{
  "num_hidden_layers": 14,
  "hidden_size": 160,
  "n_experts": 192,
  "experts_per_token": 4,
  "d_expert": 32,
  "d_shared_expert": 128,
  "hidden_act": "swiglu",
  "moe_layers": [0, 1, 2, 3, 4, 5, 6, 7, 8, 9, 10, 11, 12, 13],
  "router_score": "softmax",
  "normalize_top_k": true,
  "routed_scale": 2.5,
  "balance_loss": 0.00574,
  "balance_bias": false,
  "router_logit_norm": 2.0,
  "init_std_router": 0.00899,
  "lr_router": 0.00178,
  "vocab_size": 8192,
  "norm": "layernorm",
  "norm_eps": 1e-06,
  "tie_word_embeddings": false,
  "optimizer": "muon_variant",
  "learning_rate": 0.0107,
  "batch_tokens": 131072,
  "max_seq_len": 512,
  "train_tokens": 530200000,
  "max_steps": 4046,
  "dataset": "wikipedia_en"
}
Below are experts of layer 9 (counted from 0) of a mixture-of-experts language model. Rows are named router (the router's row for the expert), down (a neuron's output weights, with its number) and show model dimensions 0-159. Each number is 500 + 40 x the weight over its row's rms, rounded and kept within 0 to 999. Numbers have three digits each.
After each expert's rows: a language model's description of what the expert responds to. This comes from a sample of Wikipedia text that the model never trained on.

# expert 0
router:451444532507492493462545505500545438465524481504566467455530578504465495511435526572462550445474401526498504567450546526536457549511575505530505478603505471454430473500506522506547482518538518494507485454483521580516503499575435482544537554465574477479562476491521509428450553495457474503488487529477505459496508454472457521469481511438520450460568424496544529425532565469438474435448467483442515561499525535480488559532505549490496475503502596504440483499486460442527499515531531
down0:484500514573444491538481491534460519499506487463486511555500475481591487467478561533512540459460412485526518410523508525516482550502452527481519483546464467519497488485504492511509527493479484434589561461576528610517504425478518511444499484499498509540496464415504541503548452501511514511517549410456562446444525436542519553526462456459597508497565501469494463426427517447609538497472453513538432454506477488456511542510501567524523471556455518522453434507483535510506516543492523
down1:456499479529459414466486494527495487496479562531520486503478534527542495501499442583530487434532521500514492555467431503539469470545535483544558592485528428503485514499527542483482539530517509519506534447451546486503558475527552481479565551516545429490498547505479503479431489501559495466532514403428459487434528602574466548450550539508490461525541569463464472494429476555447506552489518490504499482465581436457478545505440556523437449474494415456526509472457486521559447537516488
down2:506524482513494556492439476527511589458484454474539511508502478508465498467553445505531461448494495481537488487581517506581515517498522584513494542522508530478507597474449460426521528542563525506517443474517463568587437439505477525530480461487507524474578517455473482548515492475523495403498479471444525544429571446492516485481557496469536538471468519553479584483428400513473494530564507522478527514464484476449570476485464501511426489454518476515520438488570570486490503532403507
down3:578496551543478559489501453501447520439553432529514512478521459537495517459502525467556477451504559420428473458525529550569459488476540545504557486523546470469485455455489513441499466462574517472538514468567514484514495518505466528443531487527498469504510509536481430472474481507571495508491498541480531575436457506474517493551522496511483464462432474402556553416564465444441458478518465540435520525585452477551489444503523422533512503569465493539519482541553579484484494530512573
down4:500533514493508467521505567496525477481431409503535500465537567450478562443557434427525509497559479568505505555531479536551480481569475487475518484525450544432494493495492429451533500464499446499531532456545465534538516551493540497473417447531419473557562511484480491521544545464457544540564486518464537514474540520454574491480551508490530505464498483390530508399540454515502489439479587503467542531432462518432538512502473550524414520552497502504471476516517537515441489500539476
down5:517453538533488508502495492546419515522502453512433542450452514458530484470489483542494476482414591483464470503487525454516531593442526533420535531508506559555541517473570564559440501532469523487465491520430479452491504544470496480524513584484517478492471476504491527482512485540528549454489483510460489559458489492511407539499500500511471398478491464473523474560542399543519564463485507472520530560588466524539443487440514508443548478541522583485451466471471514471596551485510550
down6:519472481512481451532519533565512515510489582513447508447501536567473570520456447491460504457502436497453515492461454556481424469485508514506574437452508484504487488469463479454481493543571510444586494551448484560495500450516570480506526572477518559493483451523537481528502482431532560509475481494472465503515498497550480549540513530560543454525535579489470463521563526493494533424483559489535543380479494431505551481526392492485444498491553456576494472527484517541483435565449500
down7:523527479577449532461562551454525476526564459476489550558512532488505513394537452483432461497506509527476476509492549532520570493436534466416541472485468425467540494422553548458414530533536463479507468495488457530521438435475515508564535492521498569464474515509521507533563437524479522469504546543510462508519517463449528453467480499495487463388478454521538524442516454516497557501587507521494469489515502483566559463503485432442572514446539534526516524497589541493463521471475544
down8:511490493555494442559451599540499563490508489453466463567442400483511502529404465472503503562456457479560479441560518491493519528461509527547501567547523412455496535492546484545506515524523505416536564513512529506482499522488490490547513511494562463553544471489514507533495406515494439503454461470435481510535508458525468518499511527470459564525507546534489523494487408441480516519563433514437539545485548524506499456534516483508471545466512530582578511493539424485470489435462420
What it handles: Mid-word fragments, adverbs. Word pieces inside longer words, often after prefixes like re- or inter- (rein-t-roduced, inter-t-wines), plus adverbs like widely, commonly, originally.

# expert 24
router:499487496487546496562510505507508504491491541539535495492504511478489506520486491535504438500461472509553493450456524485579442531448545446464519480480484440507504449478549481540474488440380467547535531448426512481562449550494498491534511508493496491477450527468498471519496462422546513554515449452390553603551458477489501482503533460490559554559406550537582440536555547479534563466497544450471530517456541444422477509494471474556435491534476476479567559499573476473534473498486483
down0:601523539522536546464513520435465522513532513507493504513504467516490526553504493643518433463511470508455485476434481486403541519491477487484493421489604491444532522458455553488456561487560581466515471481477392470540491494466497500502443459496490552558453486529415509436471563471467472512467536531536457506505501532552502593555453554486544526536483459483497512475533496487501460533543474447521567459548525444500497454508533494525482428490512496476536512535470449449489480509571515
down1:494528500469474519482526524516481495482467432558519547546504559460459603497489541523515506495443465554429455466495523483450505541544530490424421545542576396488543464512540490536475459501463493538465480513491470582538535496568561511499568509483463469475433560506459481530432530458442526524580458500500497547464487462524537417505491467441490497520479547431512472520528483574549407523520490464448485454459478508541542522576557461464504487551491467464508570512503531489431531513500469
down2:499517504449475534572471514545480492496504512522474527488484498583485517565423526498476521419537475498581512527535517433530438478542440541489532511517505506476438571402446477534517559470461461504495481531459492511493502532453525489542520441448447421527504445539584575473515591488491589530488492505499522529542487531491486502500531506459519503509547486545510488497521464522545421446405465429497469596533461481534437449441492582490518504476543425476496556516492544540486485448511475
down3:526514452513513515522495451485467512513481524512533515576483512514475595542500533520488477493488530498503400426460471580515507495475528510505471524444518480538485522514538442532494523468514525552408590478466562429457435549458506462471502445474464541468513484463526427511532447488468456523497484407415488513485453448478482473480477561510519591491475498475583459497464549556433478538563491519552510521516549430510552537533466527528458431503522608539545513498521535542512541431467527
down4:477506457488509492516458499459483477479551536578497485484481466497567490480524469564512391462457463540501503492473489483451515545492436473497547423479470486547542456531551548518469487489566567486530480570514430431547518474515520554487470454463455464567496489479496516482506443483525438563454496555556538489444442526458520530540497451526529561508563483517536598560530534561480523444542568498449500510541441496476474503458482545414433512521461526436526564585514517533447501446490488
down5:451509498455497457504539485514488447543461551490503498461452546474472522527507501517520511449471529444561505544580439488514520550484443494545481449479444513510558522443456509537470469490514550404443520501477468489503599474518454540516491492491512526478507518465521449525521516500500532463521607452493486496476505494503484454508522378403525558491544517454411524494551480569570508457466543491551505542521609500496517485468530543486497555398554460449486542529502498465564457575549501
down6:535452413509422435519508463478528362500504483406464512461482546538497548446456496489474492510554538501383487489468475553538448459467439520518502544456488441562511496471507509579494453506433552546516430501467514493526551541522515521538484489528566468485455544545480502508476580533485503478485471485528519475475446456585489534522537495503518513531581461468495506554465503557477557553530449473493509455423534524500515495473489512506498574536547558525514509533593523441514490505538489
down7:445463468514459459453524474608472517437490549445579513495518500531510511484493547486482505500547566487450464473457515527460468457545456511554493486541464444485437512501496545474538496482516537506537455533410424473548495496631570453511469493530564472504500505512497570516549474514452498487488467549488418556538570491531530501508551500446488480449518450532502551567507516491439538452483507516375471505537514531550488532483605427497470496557480493488472478557539507531492495451500500
down8:473446530477534472472535547512438508581483528453462525408593532540374458527482471466456503596461503513491526435525514499461530508510507486429538476572599451476515461517470492487552542472447520529502502553491490509504497548507444512524484543464456531501526501516519565478459410469489504499443517482565499508495510421460537456557481581491461459578496470487520533517469546520485527456564506465504437468570501538449541461492510496533505507529564531504487524496433484552526514488408533
What it handles: Biographical dates. Months, year digits 18/19 and commas inside birth–death date ranges in biography openings, as in (18 January 1891 – …).

# expert 16
router:469442535553562482477508439564550567515550559490490491474501463525465471483446486527496492543557521590477562541507472462463504463451550508549494537572457442574522485404519490501486576501554467494481543439481485420498493529505424541444534553490485500467482578458519491501476462480444541523526423493501478468487545469497442458474474438560554502521456526529474541448439500483547540468485483542556509446435553438438518525514463506585478483476494554493540439499540507489448482531450500
down1:517511449549542478474481492401535473484458490521455453461433476539501506448549550500518542435504523526487549521579539527454498457462460505526507419531475481536562513553513547490510534530497494491468528468521505461578583545524464496472441525508488438518590511419549491542487526476584539553478410486530468494503472443492501406486536568455545520472478508449477529493487434496493541456453519547562457420484554463534529585507514446502507450508516498517555537438487502492534478550512429
down2:461503463466471480554515512502464460480512493487447525482486558604553556553467543488520501555464464515453444477518487447487473586537548492491486499514498537492504543506503436543564520466535477475412515565578489507502503437434481484526500541519493473557491494454561502512599504446439495498509556577418503488508494585491436463543465466490455530429514535533468535551455543429492534500461471521475559417605478443483521515514495549541511467483513528464530477478452503418479487468548531
down3:522477434486502591500534474491527506454532479469542522484516507421518484477497573466507483515512432468540467517394513447470487534484522506500418409498476493478496562468587485553489515469545527440435548430463481523548420484489551513553591583533491440509499485523532456544563482453500474557476482483557481485465471575478498479521547611525461492514580493567473475531480441534498462497495519575509518483485533432497458495535442507518431541481507511526436487509534548483518503486506535
down4:422552514455500513519509442492486567470527513550479598549531541500518532525523472504469448595479459530524503444419487487546483441495517510458477464581550561468484599504422486456521485515480510451478519493421442558479476529518512445441527494530505477454478514575503489466523493561525522544499523510521528572417475460448507469564515503520422475547480479555483474444449515555474474558491457466542487454459497513501479547506502580499459450555470547476516557500504536434545474430514534
down5:493478486537513466523514494481521467488429499472477521483445511533518516500468555510573502551554443511474517487594444488461545511465508478520490477454508506472509486479461509498431476458526532520455580580441466514472547539490508430507523551589502533478524426530486531498468478453547474552477461524550513535489487487474472459547504493403538502427468521494487500525480525455569474558514472448562563465482523491431513492550411538588552455476527453452541521569536583502492533573425414
down6:477556544488497588503478528546546525540510510461497495491478537445507477471493488491474543484469497492519491529513485479535406456497451417499475504536487446525473496473465451475466451505563497519462419501588529545474532527503543528497518496510432499516494473614541515500488555572535545461497503582496529561450478446481598483445500505422483491575529485485516533522513493541502451564444447447453503524469498566427528535533456479447450580492486529441436543502562534538428528442478454
down7:461476459582512491487499489476525548546456411505502469463480474481447513397569509514497459475436506589522506433492569544535445549514539495463459567473527492503495515489495553466558557510518443546509456475469438460559383441455471412538500521489526492493527552467520555557543472503549539500577523461488487526506485515501411498515506522551531511498545468481470513495406472558429522531479512556497450474509509519490525504441562502526481502464543525502452568520503449461537486533549562
down8:508485436503549462533497433520522504525495497448439491437532551453488471506459477432523510453412543527526450522497516503467499524481539489508494505490429542473488562618509537508490524537533557479492497526483458514517451525519492506473557589497544499487462545530500481513518461521480486427448474599541560507482433443482490474446581504536441457516498503443484480485585564511509440530531477596477462561578510499496540555542542529415498418500496513485549407497466538499495521451473487
down9:490525517419481572520429466610477450496507498521511426427435552546526494467501522494503525527507513420450516564571461507572467447504571545521455513518502473481478524491511432555437503510475458490430501483518491569575543525504552492496565515477485472497532515524521503482512597563472520515505445497463549494449511504589515457518497512505468457487470462438512553512452443478483417512562499509488441549472503515463492478563564473504459573509577475488495522413455529525518460502457508
What it handles: Foreign name syllables. Middle syllables inside transliterated Asian and Eastern European place and person names, such as Xinjiang, Manchu, Henan, Somogy, plus kh and zh pieces.

# expert 1
router:486520477458569444506550551597504510530478485493510490487522506541491538491521494499413529466499516525579538537537456401573504495397521542501522523521471462524497521472477461452506487501502464514505459453467409520472489559478517533541498487501560545442447517497505461609487417463551513557504439460405449489516529519519503498545566480545507548458457525555514510548537460473535532491499466462535499513515475549464468511544472524515425561506465549462473445427538548522501457426422495
down2:538486461548571488520498485529532437503490496473571586465552487457462537459451508420444495510560464499582502551422534462468514474504454448408499454521559520506496478485474482503547507504511498512440544489546563495489472527498492470525468506512561456461444465513486520469523439515563479502522547433502466495504497547460523496481513502494549528459500483513520522483581500511526569521614443552534478524401553401502491530523499443481446486458465528499528595610456489513463503451507513
down3:515495527475529523507533518511490520522527505467539489506550488561556462476517455599539498471516530444505434436436507542473468472484473519498411565497513438461466483476522505482477550480459465504495464504508478505516544471493600510481484512559498491547466455488498533493516498478536576566471492540436430541379543510531501447488486523575514477565483495455420458442418564585451457538477479513509514555513556422549514477457542479502555504546528493511582479571477472517449519491482423
down4:469437510476518574396521461480574531469497573554491472452495490530521491489447462428528481432530494450548458474489480538549533434564556500533500533487467488554411500416507487434535504458476504452476538503424516530502504510539534479410547473450485527475526545595440562515471491505558516518507431437591470457476492571514506571487499510465474537539516594525473512453451533555519486537528447484529511483508522520532512453473472568477545495540466538528476497484514504458498498444530507
down5:550516529519544522508573532490536520478549566459512573519581448497466508468503496523519523466536532462500458508471485466571463523435504450565471452458467520520488536451526482491507525509500520461479524502439525486467508577519560541491445471543406536552500454505454518490473506461541439368462450506404463510533447450494499565500554543523406499531541555464480564495500490497467541467491562430450552550474493532464422461429488564473535485524520481504521495453521486484552545484492545
down6:493516518433478519456467501472517478494485532551484500575514479531557582475521543554521593453548526492489479492523460509546484557502511513436496497507446472410529502538486471495522580439534578486466479475507542544518438570492443560459485509500535475479551522562465503472513460502490550504420523491410508523542508503481498510421528370537430522451538501528461474499524511530516543475476526466474553568616438482507462492463507472531477544567436479502476500490478471495433520416507490
down7:571508535531586503491486544459500551506555533510475535411533453510516488544496455498454542577504463496593510478484575468409559541541442496558503545471522516517552521460521491508490494552419475447507477458526480498484473536469524500522534488481461529520509470487490461487513542567535437533429478509438481482406572492481504502431537517420513442494455504520499532438476414597490522481505439453542439503434465484573502506438523537544516445494535527501490443497512531498514475568514456
down8:462490476473508451504508482449531504448482477481451494471521528452514435492566534463471527459522461521536484514470556527409542516517467515494532504483513560472476517477515452424527433543486480514592563483540526459442491506545452557444488513473482463576530471450530483521481413490566553483616537427530488541468551535481518469537478562522495515518549552518525558553523509476449517481473590500447453590421507480506478540508492539421524475522504524437497569464493539534513412479471480
down9:466534545569492486539522469571536475505494519542425497472499413490526502538524444506440500477546491503441420462503491475492528513442494524490525488519575448514483497513551539492494492517518498470493483455550477548551443559461494463546436535431574525460460548496489510443502449473531546543446567560524534564505525446440532445495558508512534465483473510552472471416536521545507537565454468463461434515566513505531547467615467433467497477505474522517526474521531455543501479477378506
down10:465472527524471433590553465464495559494514502450558479480537526506506464515494569510436467447515552512508471558434582452531475489505511448415514501497525515522556467506502531469486483505512477532488517469535457539482514516570528509478437489526531510463517529430563500562596575491500527385487527471463484541575503454478497576511500541522540400518511472497484585485504475405534505531539474494462486544457450522460448457535415521466523493450544542473510457475527450440529506517545468
What it handles: Codes and foreign name pieces. Letters inside minor-planet designation codes and word pieces of foreign names in tables and lists, e.g. 2006 K, 2005 T, Yam.

# expert 9
router:494494540443464539525483475485474447488482412480549545454496517598476491523492569542513504534509440396454479502440511485454525519522543504450500436557508480439524501586492447500530465439535488489517509461465514512564443492562483521467451515470433468573519552459483519499508494497466498514516551451496514528471524490477492490494541537534570430428525444478477465480579548551539524631531451544472594554500507533524519553507466516544539490540495487522471540538456507469467520415540480
down1:572467514501538456524467502497483491417496576519534484522452493502460479542537484520531499577582519495404494549462590435520452484463511442555467428469532503458519504514518465510514453494524510444496475546508467468430558445557513467520511476479481479490456549527533505541448496495511474508566448459516498468499495480532497560463522519450611463513591467456503550520460549462501491487514458557422619483470510484498560532493444578509519516447493579534441509493467434465524515477518522
down2:472479523418521551494582530445446400518480489529550438502528567519594571465522550571459477519551442540511603493542464530519485467498441467455455519501462460488550482486483442440414425550505531569469476482516507486528531509526456497548451510528483500558495514536405531535445525546463520491535436482540496484466488536563481522459516527502485469545481556503536554442531471499437527530450506469535428495520527440497488489493502533485478412464517483533525511480584483485538508488509516
down3:440540529454513533456498507485541571471521478532446505432557493517530533456493516484506536511526534461458504491521500473506474532498515539462552473535456482476482514383541590549472485510560475516492567504534439496478506475499510512445481453552498452533490531418518448483455513501551527459452527513472477460532519496434556483509507474486494461414544622561475506538528526517468444585551437544542484462534480551525515464461570476509494479547399573518472531531443551434502480475447430
down4:496485492534516471520471524498560484451525461467498485488526534520563433447463449463564514493510495500525561500437549484466517572507538544469490509567491496484475493517507546517515587495578527475523564562527558519504450478521486457427431505448504434556516501480495444519459512464435475479509528544465551521518471535605520526591516511427539557476446535501429569510457479574550438484410430447502530498547477423476487514472538447530474507482523446464495575505478480467484499528497427
down5:420534553492549430433454462576522497470528517491470465538499488485531537498464483476559538502503525474519441494583540513525440452499522543473539508489533514543426520493483562531432559498434496522524485495490458508428516551515464536475462479483462490567505514522525567513506467492448581459579477540492503466534520455519504434509541468496488470447539553596512506482539489386468461501521525503488494489516496476536549453442572407606549495468448526465505499496478564502465526452482418
down6:469508435548562450459471461499441528488456502555473571537491578496429509497511523485499491561530463522511437453525524451498527514503565510496488472555522484491509427508494489530513584535491428520474587469458550511495472452587511526477532489525578475451438522466466486504471498534431514504572458455499517450461536495500440602423479521469543460513479521467596538521468531526501504430392593459482528502453499531477486446482452499469468525503516542503539512507524547556512539488437527
down7:497459392500446455454494519531550520476578520479505556539471508532561515481414496538450479479477513533507492468558493476508485474512521530547497475455465439526516419473426515488497516484559477468568481414504544528578543560506507504506537409446446495483484503467515479496521471518502528472470523576527441506544502548473513499467576471585551508493516487488547498492561502448485526487601500551514472515523524515552561458463428529429478575451513508490443476481592541418498460518455497
down8:511561460454495527462478537525523451497503568485477481460506555502546577487503437519412477444536528502588511533493474481495558514484570456521446512488441491528485463439466483565548506487532461568390497480459501392486484543558502454564517505519540478489484512553509462509544481461542497472478513503571426568468433492569433494435509547518501513550456483454499527512529509556508441464503449526513466542506471523505547549492432538497440521453516561501437468518613480486511534514511504
down9:511461468470449507507540571502494436504494484437466548484497564512479500534532535455557543496462457521566543482503415519505495560509524424471511586490451465534445438546585489490420467533488516472455430510471473523463533520515532559514459523571471471476609518523450473546525394458473506508511484511488505447480505477553474556494531459500475530499500466486524461499507533538513526477480510406482468464469502481525464490575519571501461569490484484580617490455465577525545494532484503
What it handles: Past participles, damage events. Verb endings and participles in passive accounts of ships and incidents, such as killed, torpedoed, struck, captured, plus following prepositions.

# expert 55
router:463476551510476539512535479477542524487504503498577473574437521533563519411415532497389492483546459555446465477421522522519476517425577543499467506558554465485518500499489489484517506535468461557535473445439502487529447462515495480524522581504488455456465525494484498530496540513514522493501455514480542473455598424477462556459486516459573444477495535479468527452507566552592566529478451487539532548514449463509471522511476486397516491449434535457540510457512539519523504504502556
down0:500533517527514473489475504554516468501407508427472557490498472505527432590515445528512563446561519465507466566471523542581547465538507457552489500479453506452488552523506468445485498526442442451516486486446408493500530443441537536501606581535515536501419476495521523490495467470552485460454506485459451539554507574520426476569549496514456534541530466541489509476445487482529425487464453549546507519492502484501402480554528465503521524517582491477528477544558444514483532522473503
down1:533484442439428494538527491503449429523411557497535527481535545432533487484446471508427516479559481509515441502507570479444505491502480507563489584487508537465512539423492524512491553486452544499540536444461473557494474389438462528540513442442493550526436425526476516548473476555474526511509480473523530526529488500513481518425475443572507566529518445590512545467503542468512517481511516480539483504509544559464552496495479514512520504556568494504549497510508466538442432585436549
down2:473493453522442489437488457472532519499525502500468472426491522529518498575509512539517515489470391529559538556558502453508501491528506513458418488483462463498450450514468564580510543413494550499522469440480543453450537454522531529472531511486479510493570478465489502550504511524596589534527413448514498524445486467477497499581512506526488509469514485501537522499418556577476444449486473477614505552475566505528521504476455488475487474495488576505444509469586573490455491550482475
down3:524486449473480473531451560508541499521443488497481430474571481495524578558482524509442534500523556605544449536526503533481461502468433513547540485507491482560466465468485505456413486529476464528476531488483486546614554428454532570459559487499493489545490511455487517486461421464515443465499502486497500485532525546560498470457600476522452550491506554482486474494487581500465492535522501442569492519453465485549467524484571399478438481476483464554447442557559506523493467519522539
down4:546483519477485472466500525580415533497509608497450453522479462496525555535454499460512515539495511549511529534527589479471506507488486520519501523471508537538555493466424567445488420539545553494461452574472398485451515513543553543489515505477472480526460497511487516430532575532461439523466497532471480479491451556530536471505463551488449465573517482478410509427533469530472446542471476475437490444538572494539454449451514513564520521543460478434512558458534545566477502537517488
down5:527554514477464512512505500494467552519491466513480540553456499540485532451499478503426514624546548488473545528610513496454501488453498508554401521515495584544453511517455504472492498584449541472497473521464441458491451528548548504569505446546547433498486468457412497513491536496520471585533461531459540509433506528530509441513547450487511519443454479514558518464521460540520498471441528510503515487501472548431470452570522541493482510525489567483512442444439435416502526502541453
down6:560485486429487486453548508540551627549564533462520441546469561544473493520480450448458472513545481472444510447477490485496512466469538518475498507450525566522559476478506525492523477473476468589506481438566491508485527507487448522593569567467510509506426525455533510488593492473540514474486415465533498485526481518556534422484517451505554475569479491465542456591500480502507475469466471538452471543534409461542461443486530455540478474510424512490496537486474495521523559441472501
down7:457523552487432521488503532501577451461465388502499479421509530521494464433468501469452457471473478470543533506506599533504459442480463522566608544556517506440547457543548487494503491422540518384520426478508521474573608457498542483540478485466500511488530494505496570563553468557480518500500492522422512530511505457476556516455495486474508550513505490480541490528557461465564518435526488496473469548492477542532444526503530497476489523511439551504514478499504567504491528427465543
down8:536510460525551527510495515563541523611441489483580502498499546447477445534524411479538467493419466481492499574460513492477511521513491427462463449538506456495494519447381561437525531482504543492462448505474570475522503538449494456537473508489515500548524515550536483538476472489506537556458510512500450503429505489523469535450504516466440541476508398569570543423495541467506513477497534494532495503489490452569529476587485426565488516455516504494517525473569471474547578507443513
What it handles: Mid-word verb pieces. Verbs and verb pieces before -ed or -ing endings, inside the word, e.g. broke out, wor-sen-ed, prom-pt-ed, compl-icate-d.

# expert 33
router:490460458546519464486521533542526490465469529497512464501529506491521556420454522586411543467503524553480453555504434439530459538458563493502473499533521534545540500441574485488526490510556494464517544461504523457443514514551490517550533485487502484488523559461556458575501518449440534451504482526531423471534476485459480484493476458470478589559552554465535521457540521477452477387417513484498454537486498510483483570607558467475456540508462496515481414519532531461473418500465523
down1:558505505458471513495452499509486483564539497500499493544461502485505483460546527443552552483519492591469524504500446501510402516419505502476488450466511447562628523487489489522481448518523484487445513450469530472523574465510481475519487458525566522454492523448515515574466469513522430418462500528522508541561471528479488480532528557524565477528412528485504597502502518490572497497489435544429529520397453501522482490410398498484528512477537523529548479492495457523506575482481569
down2:462534553530481513560445489544517522516481483560491472474430542415503516503493459486492454474495467438431409476435428522464563467467484458484547524556571479421450529463549455505490562505483413540511508487494459535514518488438472512430408546525462550528513492547541559461628506567470449559570522551476466487461475503508486534528541468543486495531491496489555480531443464497494510556484495549539521549549536519514567445453495450484502483479505513518506509492498561495548496486441544
down3:540522568485504462523434492506452502479524468546518540464524558530506429474500499495488472492524514470498525504477474470507463471499519563506499470500500480493454495512541433535550570492510593417496495544435535537556483479575455395535528473515501466446515414463500514418536550508454500583539471491506527492518497548475541515476486446518572548483535521524396492556417529530474523524473558544436485507518450470547562434519520467567598394510458518480459525462499479497465523492474532
down4:513506516523493507505481487450502503493524436456453502542519457530530474554479499498588526511537529521567485560458497494457502522459436523546503507528479520410463456479450475530401560530483592490532532515503510477560611488484538416414544518507452530523532564466523460539470466521500403559428555490535447541477435578498527488476539494507544475463492424544534499567509550532522435525451492523549462428488508515470506541561533461464491475482537458476475458507481477529454536526447461
down5:513604508520446451549448456466592504486480532507514518474540443479508440477535499496428537473597450469503491489496508513503517481520498495411496537513508527445469364520533500502432575511489432507461519499489508482545450414558555486549522469471554533502437500550574538499453481539453461517449430492404477515459497575531519484473580513554508479475502509528509463507543494516539464523501528495530510461461578549446503539512496520493513548444524537460545506523502496477416490556489503
down6:496471486497501450505558515599492564509494467538429513494486519551517601507456507436548569497501523510449482622516469467448466455464504480484497526482475518466473453503445479470559466427488556560424500506503480500415535480486446436520481550469520484445471478543484446473561550481501535540509457520546540558469586472571550507472446537488514529485488556423491501481424508499464497528563437488443579468541522522512573525481482493498517481577509488469513466537472549486454460523545499
down7:424498555447452472416458496519498460452445566490514481500500476488574555443487496532553571494410450535545550526472469536473475469469527496470549473519532450523579571530524527484519497488413517484465496519533417454436445536526538520469450521523513520508487559477479517544472463450520518490527555515462532551499429496509539510580466550494473427537507473530530509510519504494568576505456469459530436492466412543457508493559491572556458578487546454478452499520564491530473471506514511
down8:491469442525471519607433525510507451507541511475622448543470471467451448489524547501411403520505600573523543539477527519531510511537504501481500530512512555514483534549509478481519495508495458483535497485476478483518490427477457522507549415481486525444443553464468499450524492519466534505495476467536486508554513425506511522501505493513562618538486512599444474475429529442503483510553501499503550576503488424460524508527463530570452489461455440507521484482459495511542534482427507
down9:452495494459504448502484549519470540527500486546479532489501554572542519477493485498493519414442432550531472532476525497501446516520527523421493491396429498397520484536513550577556408522463495540469529491508510504477537510524512494534457505448523467561530540464470565527526468501597540550511511556501523494417414537519448500454537454531572579509588509503537513494479514497480549521457460469484500446493555490498559462456496483459497449550458503529498420477523499523503399512452502
What it handles: Mid-word Latinate stems. Middle pieces of longer Latinate words, just before a suffix like -ion, -ment or -ed, as in str-uct-ure, in-ject-ed, ad-apt-er.

# expert 54
router:553548489499464523455469519486497426602533474480498515436467516411408544478453491565488443445510426409479569532578542500484446428460528484495483439554451455477526576505529479485502539467469537501499480521538517572546481494531447488530474443495434497527464506494528471503512546498519472481564459447462504488513537510501550465557548538503546483418522466452572443455573502483511551513470457464492522550483539539476533534534525533492560529453567544447544522541496477500504528489479554
down1:496502488535451519459500497441519541510524479484500532466504585478500497554540458585525487411474494509467491440481495481478516538477480536507511470501523547479503499533461425464454526502539484473519542466554498496563498549437437516537527490577518522453387474519417512487445505496449514565485492434468517494530496534489556561463542564480421486526522478542545552522459469522546491430565509496421534511445493422460560445551550567430497531463514434473486563526453551493498541537498580
down2:567466487455501456517495467482446498512537469541544532520530536464479471551432539452541455498560498530461521449472550462499465537528417545502493467556474463541458431533461605538469529522513529440522504543505529462543535529512470453504517511468489421501479498508431472516485473495520462471591530564457444451454524547530523519466495581531531491553538492528513552469547500497376503496525480501594537519474459493551502456435484502505433476477516590441526490425533483542449520496562460
down3:525541516514507589540433461539481474498535507520449493524502481613550539484592539459550501484498539518494434451543542488475525510483504425469488475459418486563497525451515530437437508556459513530465488462423589473454498521494494454515542489534538477459502495564446539508506560542537487441501509437494534461522510460557500515450439419525502530502472547445485487523477527392448510498520468504552496552459478560495506560431505481482489461496493530569566493532474451482540443481574493
down4:490483576516467467464502516501522475442536543459548471464483506555630499484520468549505427484470498524506474443478462550493455433503554481524456421556520460517560477507450488463529465451559514437517529531498379493548582526478450489505505558493410483505556433497505525536465468582478479480508484511466483502548492528534453457501485552495575495436534464545489545528446530524569469549523417539466535495490598500515566482488532449507538503552484541446503547491488493489494479511527464
down5:475453525533455495462518478510480498532485547520523516440393472464532550480458541470482494493501540487490520506499489478454570464461480433534528540510473485498500525534564519455477451558477407552535559495491451483522503467487572535394518489492491424503564485501549509497488555458482451509557527550486468440421527508580452464549523479495447417549529464476542574497511573553573489465521515498491473502471485494479455524408523527506565468511517510552556518608511464454520447487527561
down6:470517582516526506557542492513442525469512393495469518485536487518462515578518551516511498507553487478443430480552566456423491531531452487477583468525535443500555453473481564541484497460552533414496520469516483515506478492451446421515552523481531504474520548520556495496481515526511533546377552482481500555526525497403443548457498522549516491509567590522511510534473420501467449513526445460479541479527541470513531410493476506516542460501447460484482569452467492525523534460477487
down7:516467455517522509460459478481496535497520529534528483471467561491450537519496479545458498531489482487499515470525529483429490441553544470610526458537570513480491540430475467515487559525498527493561509489559546596530505502491506514549471497530451501496363462461531474511498453543430507422475494522413444446526483570472479553484511512485563479414464572485478502457490492454408499468516424493517502527434513510452525519503476495478512547535562552517518575451464529544582552549476521
down8:432422510499538509511541505481486436529456519463522522520518530515496468448497484521543449484477524536522492502511468471516501490563481509492474443475548492538551498417545498481543538521374549525517450535514517506497571571454473461483443498415513430536571542470604570502507525472468431469511592514477463431531485456487421515483474544558521499486485592501539477481510551481491502457492588521517550431457519489563454560442503446521448491503521429517521568523527494536508496503479530
down9:477521461458446473598511538482530502488506531503496565528515399486503490547473465452485531526464427436469453515555612508495530517468551476458521466537524479487491524525440561535500492557513541550458532508523514529547435512527527538459474503490497518583490532546496451551450529453461438519553489535573499425555467507535554450470431452484471507499496474509455533547431487507572508478461489434435505486478452464508571586486450539491481408539478540426488486446535508502518545488497523
What it handles: Biology and descriptive text. Pieces and words in species or science descriptions, such as gastropod, species, genus, cells, typically, and plural -s endings.